python train.py --balance_loss=0.0061 --balance_bias=false --lr_router=0.000804 --head_dim=64 --norm="rmsnorm" --norm_place="pre" --init_std_o=0.0 --init_std_up=0.0492 --init_std_down=0.0 --lr_head=0.00343 --max_grad_norm=0.5 --doc_mask=true
Below are experts of layer 6 (counted from 0) of a mixture-of-experts language model. Rows are named gate (a neuron's input weights, with its number), up (a neuron's input weights, with its number) and show model dimensions 0-255. Each number is 128 + 24 x the weight over its row's rms, rounded and kept within 0 to 255. Numbers have three digits each.
Before each expert's rows: "mostly gets" lists some tokens that are sent to it at least half of the time. This comes from a sample of Wikipedia text that the model never trained on.

# expert 13
mostly gets: " United", " States", " City", " World", " National", " University"
gate0:156133108125124144111094111115129151164126123167124117161159105162177129156116126143175102138135137151116128137098107102127147106106164101112111108106108100135153142135151118176122163120146147125161132182124108130116149151133104147114107118109132132126155116092086137119086061170085135142106121110135081177134129095155130096104108154123157153127112206156104142106155115117128087081133112135164054137134150161096158122115132110139147135118130125129114123151142104115099140153148102104138129098144159150139100106102136078126061141149121088135117113148136162132148141137121137115131164098135149137132110171137151072133112160125106104148092098109111120090134106123121148125084128097149179132141094137135173116106137130110127117122164111153147147148104141082140109125108111
up0:116181113138091115112125122163120109126136094144156111141147130168099119116134114191145112156116133130118131159166157144154126157121138154139160120147135181131105133135108133118113086168140121096113137154134097104085108090148137115093154077122183170157144139139124138111157171147163138147172123111128108130135091107083103140145131078162111089130111139123117138105121149145158128140117122158059154129157067130117126115101130133108130148115144099101137121115153139136104130125150127110145134110149168099168135164167137101123138100131166144114122137122064068137115123137116096090175078136124152117156133106157155144096148159113153086106137102100135136111148111129122176143146124085117165109097124093103121121166127142125137125114117172106140128103106151143130098117132144
gate1:133130101162148128073129093149135133092140131160100161117153099108121121141089117117138139128126055119134138113157115118119142102114158142141084070127136118099129130147123118127137170141122120130115163190108121156128137126092144186124140135116119160166138141124152106099163115128153130136131090110135138152106156161112142082092139139120137086150144154143109129169133182169100147142141098124090140095121126140097159092120124100103155094105128105068118135163156138113145139126158113139115165168131122121122077112147145096117110088108116126124135122166157117144136159107132126125122149162077099145117132095149118134141138121063180127109173128131091117142136112099123124158153098124150167141131118114183132099111102121114145156136155123130110103156149124113121153175174170
up1:093102129129181201110128150106136129139123118113145150160179114137128146141112115144093097115098128111111103127129111075129143149116124135151110111121063093137107118153116107158161125127100160160151101140098089111143102125114149138075118146120111090132104147132140119113150150094100098121072110105129142158160142145141117110140101133122142166085112144119140125142127120125112128122106080092146064144189117154128154131098115148136136127125095102161105078078102125119143156162145115129131113106138117103132135087073143183156095145138108166176146150125128114134099154132180126085174141139113145134121136150131157122107141147122091125124104089096143124142114132097108149109134126103132135174129130154120091162115155124088110149099135130117160101087127120130138119105128161
gate2:106111146155110121106131122177141096154127169116105125106121140154125089096156154159106144174109123134136141127105118149122097104167117119177091116152142135128107098088145092114127125135085141108102131142157157118181114142120152169200159155142157130148143103082170143155170123135140118149140122080122095101160145140088152147106093126124111146133158174122127155103120161101101128134134107113137128118141137133109095108118159093120082165146108074127143117146134120117140142116166164109118125108117127115165096106112154186119119125125141136125166160100134140133136090175133137106121093150131156152104118152122163104111128122105130118154134143117099106094114142190100114118143115129145116140112117190118110147095128158167068130128159114132103087132093134102104115146143107
up2:111096166116145149137128152106121133135109154130139151133140103099153132157139139151110166114104152080093124115082109151151126122062109126124130166083080145066097128152142173087141149145146112137119117168160147138098072114136127088107123199088104129119115151125126137155155133155119127158152142091150136149125094188153125123138120122085126145084130087147119120151170148148141117133148145136154126146072131090099127127157136147131105135158142148145123107108144117112181112174125102140112104150151079161129159139128118141132146163143107113175144132143130172132155128107150115115132122153110115115117126174121145097134119112111160072128114111129088111156080146144093172097147109107117156122127164134104154164135144139135114154120147159143113121129129134095133120158140142
gate3:150126122104097144162145098131108170136136118129135152146105127183128152117117124137173107147151159114149145132124154144162136162126086146112116141119146135125115134083104110118130071159114111139119174086151176139095083156148126146159123153133133151118129126105165172120126134130135130089088147104132138129103109111133170142123158100087168088118111131159154097157123139129112138150156156124099103163163103126128064125097093119126114143122125124115106111121153144121098060070158120099103120146137111152135117107161125127130109131180136071136122162113101155131077137103071112118148116149145107132154102118098125127142134151178089128105135154102132137096128183128112150153098163114108106133145139156141140113104144110104164170092113151121112132086118118137087119149113111
up3:168094139112162168139148131132139139099140084140125086169148169176157119135091130115157129102120105124136152136086105125114121117137133167172130110124110118124113156131148189119119148128191062164117088171151133140116181124093114090076137102089138132115136134159130117094137144140115150154156141123121146149138124130082137092147124093133127150110160148125131142151136141153103142152111162106121135094099121124152149140183160101152173152146172158146121083137136103150147142132145117124137131121144076129121168164147146137133095123084117147120183113113139132107117123096096128100123115104123172096137099180179117123149123130112100114154113165093121146106116130124135126101136124081142170132120125158142123085120133125089113133100142132119150144132130183126111130144141111

# expert 7
mostly gets: " was", " is", " were", " be", " had", " are"
gate0:103123113106093105153149072167171096164143096121123114203102096124167137108105076132106136096111153085122134101122133123127135132133151175131144145134134103108097106133135123165111169124131146125094114085136112161161083126157133134117107144125124155139120132146063171143185089135164130138139111121159091099119121125128166095124149105125136149145121134141124104116130138163110119078121165121113156125144138119126142101148130081104126139114094144095148124126095089133115122159146156145091145095111151128129144088104137133083124145146137119079137139151135072140133102119121152099106104128106164135137144100101156165100166191145143103143144143121088105156119116136091117092130137145129143161122143098110111155139140123108143088094087142128097148143140100161134162119137120
up0:072140111128138118171092166109144145129132158117136079126129124119121162083163152135123142110126153096111133162136084112148118148094139115139165123153146104094223164107201150158131137116129095116090159160130144121130111119109106129124160126117105138146155106139133156161088175084157112128140160128132153156116119103138116109125152161159091111160137122104130097154153085127123137151153140183144124111121142096091177113108133154140125138092097118145110145169084143149134111147150161082169116105136105132107101140143137115117112154134130129170101128124083174139099123163127183108140133114098182107124113103120112129120093088138125095144148102126142095112106140138148128143154163103125134122156130136113142147129116116132119122137115140096124087131116140149117089138107127
gate1:100147184109127106159151088106125097183169111166134103099134152157132152083141106110152105155120131112098106097166146113164115159130161131117140150115154058123122150112112109098123164109112144161116116091120146118112115106100132136141097103156110096083113142128130090121126139140109138118123141099157155178097121123125156108091123125162142126125144126080159121112153128132136079133142187161124122125132129131129145093145132159121114106108122144143159150114115146109082112108137161097129088131145123165123134157147086094090097136148098108134136147091111105115136137150137094128114122111123149142155127147156163127138168214129167142142105167119154099150101128111122102098141134098152138137113121144107138131134163175171179130138105112166112151168153141093118118118120125
up1:135126111134116150162105118129098120131131127132128138137104135142140099125133177160120087129108188122172100136158115123172153118136120111098123130115140123131117128147164143142099114100138166131141135152121157166135105104090158145159101111143101113175129120120126138097088127140114113168143141114144132143117135152141163131171118134141148139153130123131108151156155158136137130088116112129119146169144151140113118146143124132116077113104148124076095126087123075138114114124086107148120126168111180131105113127138132149162157149143119129109130152147111126138123103161131076109115185126114119107109203177111174132093144123146068128108132095124103106078133150126094127152092180115144107109119088099152164107131084125135091113091149138173155127118111071182120132094158121
gate2:103084134103162130111174143151132117180168117149111139127155146133116110114094100115131151101150122126147156142112090126146109109167097099100120146139102080159184126128148130103133104103164171095128138097134135126148107122098135104111139138153128099168102146120096109129127100140133162088136109135121141060106093109113119155173125125130167114137125114103129109116147084126164124168174123155083139163116137120167144114085138119096118124136157125109124180106127149129135125144139132104170124126117103128126138146115131152133121115130099126149162126121117120138125126115090100133103189142139125122106129126077162121203100137105144121111215133154111113107150112148109136146147174153098121081097147128116189129130114128134119139122083129148098123139164128121138152137119079
up2:127130113160136141130124158090102143150148165102107086131150128113122115185137178114133126105139108141101119154161134116177104164113129125148129138105177114149130107090102147124177125083123141141147152137092150125102140124102092155107103120111129115154119131115089140171128067111142156133125129139141140122112054140099109150164133144136118115086124097121141189119149101146112154152161132096101156080094088147175104103131113095125132094114100128115154125129109120111128108159110116129114145183126103064142121121145114144156120152140140129160112141150106114104143165140088138132116133184136145177141130114132097125102158136190132141171137180127148138132151173146113081118147094143099138111140170127123114125107111123100115116139115158132147130170146131141137098159125126
gate3:122094124162106101133105135119172171124113162129123153121131134106140128123139141099157171104150164170128092117134133089123112172153106166084140175129125102135134097107124135137114148063113093059108097108107138148116115094103124127126100142152166102137157135126098164128147117115103140092122130080146105130136139115130140111130064172145106150148118170133160108136137130092107097132134146132102162131134149119088152107122126169124117159124134110145144182123126135142189147135147135102104114133143104110149104115155171136147118164126143144126144093117141097143112123145132104098125081108120128118113104106132117136101073179144108122146143169166138098094088173173137182151134140173122133135147168136138153137148124092086159130128122130156108129094143113134121138109152159
up3:117113130111168109168148126197142140133177144095101103118131118126099122137138136106152134164106125094123139101134160112140125151135182101094111138087129115126114100141107118141179124153145097125138203143098112165104126083145105138146075125069158112149138137129136127154166142113157112136105154137165112159138116151091111114108110100126143153147129158095118102110159115130136104137110133113120101091116147109165164161112136108096120133127129101124107133134159107115126116160137097133132105130119143083105143128138180102175134142090111099148118105114100127129148119144150103142119135098159116144124148126168152133171121155194144121115146096122152116093140121170144149114137110129124126101181126151157122159134106126137144086124101181139199155145107114129172143154104100

# expert 5
mostly gets: " was", " been", " when", ",", " is", " became"
gate0:156090118105139058084129161103133131092093161094096140144087127143150110101087117154142144078144135103152118142143122107134106131156107099106110115113095129091144088140108156128123167144177095107099164142121133160111110091148099121112128124187149100166085159136115113131131123114145169136137128164140098098145068123140141126139155155121160163092083153099154142107143122086148101166113140141134125134118115103111105111155094087124108068111145148121107123134125168149146161146125108144105162142131119149097141105098142119143156124144122130167146111112117123104116116146117142092163097132133146106128109126133137148159134161159107146164157153125168120098134101127128160095146136172099124122140148135139146137096116169156086116142097104166135085124159153123139099134104121
up0:119128114123118112148140114123123129171157098106097130131191158148096127153152137142123167185104111137101137107160105090130114136159150172125091109122157141124131167107126127175152119113069135136131123133130125153112112119123108123140110102133116142132162150128111148136150125177170180126156119137177122118119093164125126127131103121181123141162093108090140113150148133134140094165164149122105166103156091138100126200116104104104146132136114113162166105144118131131139123184126128144166071095129139157100098115143098122134150121163162089113098193097151115107143121157133191092153110110134145131113130108154137129117123122133106113138100125110101078124114123100138109148118139138174125130077165153149147096168106144133128133121119162110116109139115125174126127125143122
gate1:153143141139162104145135110122107184115102115104119085169148136100140129173130126172172138127134125159128081146107163157141132127145115081121094116116119105126113153122111131143097141137097127118107122117157178114106067094111179102142142102096149127125082109137154131160149123116140130077108123094150154153113127143097158168104166091153104137118130142119154129089146159118133171128124130100111159123134139139101109135151065130134146154128105160111125114140099160169122100095120136161129130107096085138102141137123080160134119144101130100119110110086099109157127123137157113096115155093148123121109101150141115100086135134125111103113124132087148130146116121134162132108116137170078156102137137143129165081174136115099100105111178164156120160123120141113124135100181097
up1:162124115140100120143132156163132168126122111149130111189172151120119141148129130134126089167114085116127173118138160144108139063085128147082113140117150134113148125105147134081105076110101099145134112141123122150154117097119125110128114069131117099132184118152106154104118126149107119137106125118125095144131142141125156147074143129140125125176128127203094145157115134114081107116113131073119138122129105141147105139112130165126152124141116097101111151124165127098134129195146162119105124144090159151111166143096125165147134082091119109140127104109128135147119125094133129142123171188151152110146117146178108112140119144156120147105131129114131109097166132168138163130150107151163126110094133121124134139152124133120118168153112115123162164128091148173118130135077106
gate2:133137124110085102161123144077111130150163129185154114136122117105116128133118145126160155134167087144114116125112098123125120091139123094147149107152178110101127127157155078139105139141135113184145120078131149111096100123140109120155133124128098132143130139173111186127102143135163137109130154116104132131129158143102148123149111095137125157131111153134110113143125137095108100105149109139135140124137142136109136151112164124146136120107184176113159125136135114152110105126133069147154133130114131146123134104135102172119137136170093108106139094092102114100134160102116106126176132141116150158100122138129117149074146114094071114141093095098154110060154087160175166155095109119147146098164135104135121143110122116114111128132180115083165137138168170151149162115133097
up2:103132134127158108138121097153120154134100095134138107117127121162122127121093101119163147145144170153171146060150120158091111141127129135131120144149158117186118162104112131102161140119074117091137102140173131147120137123150112167163099098166176160115112138161142114141122134122092159120138131128102118108172159123133145156151149121173150158123159178100149156079157130175159129144123116117106151117138100124111114103117142090120150141129104138158088099100126133124135154143109103124105091125165105133123090100180107108117120126150101135098133159126109153154059134091104129168166122109161119099104115126121144173154144107142092133153141155159134129134128124140148124102127182144167103096115132104142089126133110124124088155126104112123103127126174165111107178117122132
gate3:110126123164107098093176166129149109159136136093062144142110119090112130144124123142155159136118117129150143117108149149097104122117133127145141129105114082139109154124106132164125090105140121114101135124141165128143131130134145141123117116161128149168112141158101105168123144116177122123158082105170106141104148115115178151153155153095163129144136092097114125108149146081132135121146144130139142126135155114135124118100156128130137104099121177116119101153142115076137127135153155119116110120153116152162094134097175107084118181125153088114068093132114155149122148109138151175109123105135155148122110138108079099121153094084143087145095153130147099111132162098107114102111155095096067094100138111150145109092148147122107128133096139146119095093129191094141132130112143
up3:120154117142120120171091105145144158114136131112167141129119098146123147152108105104113122101126150120170138130104132163132135156156174129092115151097096117142147160158126158159160130106106100131160079142142136135114140133140119085123119084112130138111106171134111134121118131147133154148140127089137147096140119095129152138117112123116145128137067166131130150191123092127090103138150139109132125151082107115139167096160130067136142162108127184140130141137123157109129138168092161100121092165103164143138104119158114108099121166128158133128123147135149123119140150129171132121135125161125181119121123159083149128145106161136102107095122102069098144128130124126072162130102118070150142085141135124100119147112129117152084121185129140096110128107121110124174151140165184

# expert 8
mostly gets: " station", " football", " history", " Total", " Location", " %"
gate0:120134152180120188094117148143161102137121146135166131155147135127175123179107132125095105087106162143134129115163088123131140159112118173111126149126125153137198124120100165163143121182082105095116132155167124173152127112115142110110151167189129124173148071125145133102129171141160132145146131125116113132105115119145153089161151132132149094110139144127133085102115116131110134134155120165120103104108182137110141139139158157125097150109145157134126130171119111118172149127144135121156126109149142148128140090084098150120138127135149179111158120089110142151123101088127127159113141095151107159111125136131102174125138123100146105174137125187116078141145144134137119158131148117154102131128156123120169142074104082136120112127152101135129128117118121111135151127142136
up0:125136103111094109107125132099140114111128115145140103116103103124122167151116111089148134098085132150106156116114108183170101162160145152120121123139094149102090140121106128146141124112113123154155079133123173128126126188128148133163113119136080105139110142108136148132154148115129112136182163163167085106129070149094129133118108088128131128149129124096095161119161142149111100105141121119129148098081134110133132142128105109106137132141144127143141152082096092122150152145139110096112118131137190080112062141156181096112148097126102161138153119139137144094159115099153103077122099105130143145112147118120098117123111099100133115128100073118128113122131121115087166151136171111138121155117130154146129149130096150141074076129161153120128114110137089089113129144167146
gate1:136124163185172119146132106111149151149136109114117131122078123170160116184134115100138126131097113206125117133119128115144114122194142139134163134158125099130141116125146151099083131148117116106136122118115122135126158144152174150139106121118135141133160135156135118138141121112138113112133129108116144126152164161140099087133161137124164125085148187112116140170103122109094157130114114091121141125139061131127119130129130105127136151141148160153096146108095110142125151155147095118139145107057111123151092152120173151142159097111107162164130134156112139131120082131154146129147141089164149130132106137066084148129135141133152100183153153122113119137117108136179170130144097175141154104117174131114135087086097128111132113119108138154134163134070117106127139138132130
up1:087140134144148107155127130132109135134120112089061134127145116164121104130103117132126120105148145173101144152099134107168133118119141123099054120152113114123122100134088138143130121115114143100143120121150132140171105144139136152129147124135148138130137112125107148083139124123118083109164171136095131109121100118117176118108100138108093116112120151117100136109149183126127082169149103159113141117128140146106161105146145127193123153133092137157134147158130117126078085092116143154119219108124152106115129116127149145133125117079105107133184114157120086149134122110117139162133168158144110114136162114085110150183136150149157084147113119138136108135162153141139112151119125132158122116164093101124153133117150074111146090121103166093132135155121107093144078113102130
gate2:128143137193111109145141107140166095128140125134180116123083116106107135127104118151092127119144147124143143113125115124152141180167138168133131108137141157119141103093129120150125145097133130122088114122130143132129168159112140128052135151124152102145123088118134096110155158171117137132152118172109131136110186139111142173107079143143154141112115132148108153116129146125168098105167149090087107139102130140113137120147123130146147151176117112117109139113118122175137119129137109148091143075158140134130139172099180080154106111111125128107151142135120108134134136111174157109125113100118126066119163115139108095128077126060092170129144131126128142153110122116093156156127121109110156135133084132185129113176101115129140097116152098102096128157117161094134116112157130
up2:130118096159090121116111156126147133113124101117129125095143137144089143143143146132161149165131122116184149078168125132088126099174142132149171096162121060146085130068153122152133136130099129079154124156111147109083125108160072124104112131149140079139135121103106165181082135129127115137096121102104120150126098110141105134116174108120148112139114140140095102145142132138120148154143143144129124164125156115140099134107148120150157088124132144121117115128125140132122143150186107168123122151142122149140113136148125090077145137125139148131130146128135130117145109118123139127129092081130111185154113111129072156135101154162131075123140139099126131124117065135101145136123133089126078165124092115161166125108127121143110105146106121165104181146131161129122103137126076
gate3:130139134116103107104126140142121148121079107106143123152103101148112134134087097156139110126145149108155166135134143101111080122180160132120133112141124117115151160103128089123156131161091133132133190129151115100104141119084146118122122108109176125137124157194119157143109144120161094124109109174140119101130169118132139085124145138162154109076100112131110103143110114133156118078140150119093148151137108121176122110165142099166142129128136116116112138142103187140143098100124136135150142108148142141141091090121106141160100139134107105132142120183124111129080136130164127114117167145131140097151138086140129090142166115128122103108159100130100150109141109141062120105132128191137148108142120113154131123127118165103050105125091172172140121123177117126135142134093131
up3:138082140106102104142165108107168102136131147136154141160142129103081155151125109104111157082154121100133142147116143109138134119110146111121087102067125107092135115166130107119122132154169139074122111119139090129151063136138127161139101111110130127156160122127098132128106115144100132095119110125141140139138120157127167155112119123110105120107101162109170108129135122095120146125103150135124093152104163121075131078144117136095141115127142099081114150120162114118107171205103132133135118158144147117153134150133112107122086170124111130149167124156140119132088080136163119160139147163146116118111087090106099142149154150126111140137148129105125127103109134136110131136116216114171090111153130134115156138135140080115197156144103139118168131116122126111147107149142109

# expert 11
mostly gets: " film", " service", " life", " game", " year", " series"
gate0:166167102154092093141109133095126132118184119081097127160137103105092143141122153102112167127133104121132109133130165175158159110165114105176152110155178141106107124122137112149184129141127141123127104108148150107131115141147144152120147115140143126141103116135110127097137165139166156176111132132116150132107106112116137077120150083093125132155093106123150140144075136139161152132133137157100116083163146130112152120158151118157118126073149147139113108107124101168133092144170133090131110110138136165133098143114108114132087113133189117107144093120100151115123118123139117145153119126085117108149121142127130110110071145152152088143141138149174081114146136136139136116102120180166147151084140127150113115080121153126107156152079097115123125115120102099099112104146089
up0:114123115114168131121158135106155121128099125106136134120072122114163098147094155157104147139124126101158106157162092170107119083104140160124105099170141151138137113142165118132107128160086185111146125132100163143103118101109118126109100145124161098118106168122170113078143144144136158121137141116152119153151114156118154136170135139135119141176075086121105132109167168141175133092125113123167147109106086123109149154101138103137115123113114114166152108179138077147100152128161091120116109164141166167143129138176152107140139096159154166144100076137120113109151167149103136159147167115122145153151100126112114108104111096156111132136131130152116101134158141123113131096115122134150125135087123125188121149163137116139146111165181139138126129144137140099160125149141147
gate1:074140106120132145135136119137110141083163133109109105148139166154134074156108108152137119123101130115143113180117117090182101118177147116118146101085112097128059130095117105098137105129120101098109169146135117142118146120126088171122149136149104101124103146130122100119120155147125105110159110157137121089144159101177139111070118124112110091099167155127146095125137118148100138113079185121126118142118160134060098106083116137180140140109098128121116106157109140134121145147150113115088096136090129107161152117142173110166080153137098129153139140134127138148103140102121106145129108129155122119153083152125096122137168199144132109122105143107146155152136132200136104135112161128131114130102122107118137128132113131134148139116103149120129119132145101136109117155116111
up1:166072117116113111114135093106191146140117135112102161156145089145137152132143111122130099116158116140137145101130113108134165150090145108149123145144107147104080128133153134073140090090135133144097163074166135128143131120123114097124141147126185119118081130127135104149120141124121141121135132107147167140141116109129149093133112133142114195125125161102063109168129162120153108138120116128116143157141081175088169098119127149099145147139121115094102170116114088136148123100157144118126152130117130149125108127117124100117151094107150158105117124080148102073132133134113136130084127120127135167169124162150133135120151118146073149142101146150125140117138148143107117101174163118169097113108092151165158102163117148108115115156095160131137094112099078142089123131118129
gate2:143089082089097122118107146137148135133141114128122117129136106151133074154107149118123107156126149084114123107121107102157150142106149122111119142143084103123158147119127112128135149103142101111146167140133150149091137122133153161117135136154147154110136105103142139144158128135162141139115149161116123150056093158127152128125167094145106132111144104092174096154114118130148106104151106135074141104162198130132105130143152160112156122132126132121120128129068117111136113149205152098167183138124103123121112135103163101122128146149137131111109097137150107116081105125143120115149136098145157106162112086131115151176136132175093152190165179123100107126124150092115071125158102127144099124182132116106103153163122146120123146150096113156108116091119126123127109139143120
up2:099127193093108133178099140136116136144130145119122143093133197155153148127144121147141136124169145136121081105137126160087151123108112146061141097145082150139122105111142110169165094120141137159114137159114126149083159123125133133140116100186153094133140123152132106160109129121146156114146149125113103117140132117160141121110150115124165090118149114137131101115134123132106142161083144054141122140125102166152152141085111147081165103109122145135135152120118125151146119113125066140136126112148148131124161153120153148150109101112162143102146110106107098165160112100122135141156079123103154124079134140127134145053122125108156111153098122138128142116092158173086142097127135152086110157113143091130099135134116102116135121142134159098164120108113136121117147132075125
gate3:134107149109125102136109102070132160153100141117143145153149138128157091147118145155158154169115108111146159090177151109101152154108123113135147126115145134140132105143114108127126140129095128098105177137133137106150131142169115159127134137161102095127149142139162151147138137124098095141137132095082103130152136110116117110091086139143153161153136111135147135177112126131108130147148112118146113121138135111139141137118108125145154061129134154154116133166069163110085132128155143120122100139108136171110091146088126163146107113174097139157110148173151095145126085106147111146092139117111140134088159135088113138145154121146124121104080143124108100127113094151121093122094098114101162157139151097058141179123132143071139115158111154102131151176169104109114140155162099
up3:058129144161131121128130111122131088124152145139117147110164115165127148203132106085150064147107132119101114169107119121128140077090136114128155080133099114128144144127154162172088190116156105127157127157138094133141138071080153132120157103119153113089157061144114106074125120146164134135137114119122123127134121139096110122156161136110113155166132107148127129181151112146136146129081135134174140128111137133105145121121158099156171112151116128106128130120107120089133120131161160108140082106128159120138121128082127145124105121133141102090139148130145137120140107133169127129076122109107150132140139112109139149164122132132080133111055118125110151121130110126092078101082123120121133129138154131083124113115152118119121176131126115113128121090122148121131118148138107

# expert 4
mostly gets: " V", " St", " Cha", " p", " F", " Ja"
gate0:091152100128106166111165122160102121154149102117116143096137130129137125148140144067147125094138136117138128141143119098131066163124173118188113123104146155086154122127121136172115119127109133162168101176145132120112168126109079141123106141100157103193171126087128122143126153090173120123107121126142101128151156117136103139121147145093104087141106112116069106115120137156145122127139087140109147136111136111110123095127091130125123118092154116134106156124105115155108133165166104109070078111143116123115190142102122141107130104130102130140099161143130123120124135134110174152121140156095166150172106102110096153131121137135112108137129150127154103134134150139120154126095164113124142124110098165083131086100116093124164155111113084154101154118108148137157133135103169
up0:166129148129132116177160095115102087162176124155104153138154103150160138138097116137153160121093136149140124132095140173093140131122124155136130177111136101133168148147136126165142162123160141105080153170137164121159102101122090131123108106155130169080122098139182059157101085168143119120138134136143130088084161127157145119166111138124146130135155118178151158109113151124120102103132108132132134166134127143156115081139097148153119191095127121130067108097157106131112113120164115120141114165100130117117104084141134150169112137114120134111150143126080149124090132150144143124140094139112122158157136113117130162115115150141107122102096164142151150142118107118114147132146160126149115121129164078124094158114144122147100109128117151075102130124121100123150134155115127
gate1:125105165138091186122118115147136160133124094139111109087090118112146099146105179133150122135144117135119123118094085148100119126149149167078126124098144157108110128135125132074077129151159124131117144120092152164142125150144132141121116140132143163128136154135131121144118111109148162167150121108121085125124090120136135171154118118146137181119125112138101125141149096152126089137129089125120124090103090159121169151099111154139129100129123140114119121136159138126125082113117112076169166145084116139114167152172097130148116149136127149132143122150084154108133108182149144080114129126092085157134185116103126142124126167148126157096137147149133147129170109177105129122133150086129158103142142143155139093091118135164118101083122106145069157129144097094115118108158165
up1:107185154139156146156210115158101124140112172130089104107136100120126163128159125115137128091104111138172103114095150119151128110096147105135137113111136094129098117110141142162127125126075116109130105090141124120083155142133061117127121135097137125106118093149129122088127094124162130110117134168144150156152130138074091143110116125105135160086136121147136157127089107128143098126112103108101123158091142125113078147156119072099144112142135110135114119148103137118099132135112119122119096116143153107130163137146153160137160107146131101095166130116121142065128120121132106095116113157105115149145150124129151127130121134121149086100133145133125152115114200139145132164160134105150145152140120110161138158118108059079132151121121087092117137125150139199122124097150110
gate2:137165150119088121142132150126105159166151101144114144104095125170171155182115108135139127145110109123160146114120160169121147161068102137091100151121118075187097132131127115099149094118142132144123125085173107110098099124179139145140098105132134168133112094129146100074122136161093119141112146122144134140125131132112107155142128117139137143122155132134083133107123116131124129131115130180120157131128170118124124115149112112139101106142172141184121142141118180089141153109181128128098075142058127127122159146121132125141128135136118160110087110094123137099150145143075092143121130131162112115130139092146130145125136120107117129143103119098148118157143091112129170179158122115115173120112102090079110121138154125152134097170108124139107113152136113125141168173109119
up2:087122101126164129156138128143151128120152135125140113145129119117152131147125124117135164155110192149098197120101174091110097135135105113093150118153138130126136127176123160133113115143159085184122112114114133132110125125092123129111147115118137122130117068147121075140134115098140148122116138131145134104169126133121118178154137110157094080148139141067145097144146104065159133098125126136150115109128158118150089144098142134182117114083176125127097133126100106104120128112147111134175155125189136132138161116154106125109126138161190159116123115137127127092112155118150154164139146108106108101155141155144120136131148152160098138110108105148152141136142153086091134103128112163100108105113105169117119147129130108152103136142168102108105093092097147134094119082133094
gate3:142143167125117117104154120162115083080122091118097116163131123132079166127102202126101157145111111138100148138108072131121120111129105139121121199142129078139096125108120122141165148131145148113168143157152131101118134132176134116142122096086097069121115104139150144140157130112130093119123139131154124102152142073113105120169152141108127124104119099130102148127138123120124140161144149116129142105126128129135109103132164165151131110118137139153140084165118125118142109121110121135102129119132156134135156163136091135081118105072129136120121107116124131145146123160127104159130094159134079107180153115097114129126130106125149104132113070139085116159129144154151085104135140118175182141131128137127114160133104162162115160153141109136117128065142099062111109127167131
up3:165109118144098091102140108107167174129119181117121109144105123141162101123130124166152135123125133132160108158102176117133116126171174144115141130088111094092116106110120128109098110092127150114103150094126082109066174142095128087124138149134128176122129146145149156161125086158144155171127106125101116139127119121105127153101122139103132117112113114119105148096143159120143169111137113136118097125159164112150104143122155128146162136153129101154148142132129119104101186087192151140113148159108141139108121125109132120118116112162132115148084073138122142115076161122126102169115118119117164124087145148085131119114123148129095100106117115094148140115172115089137110148125183096119154140181130096126144131137140125174122114117133180128108172166130115116111161125139127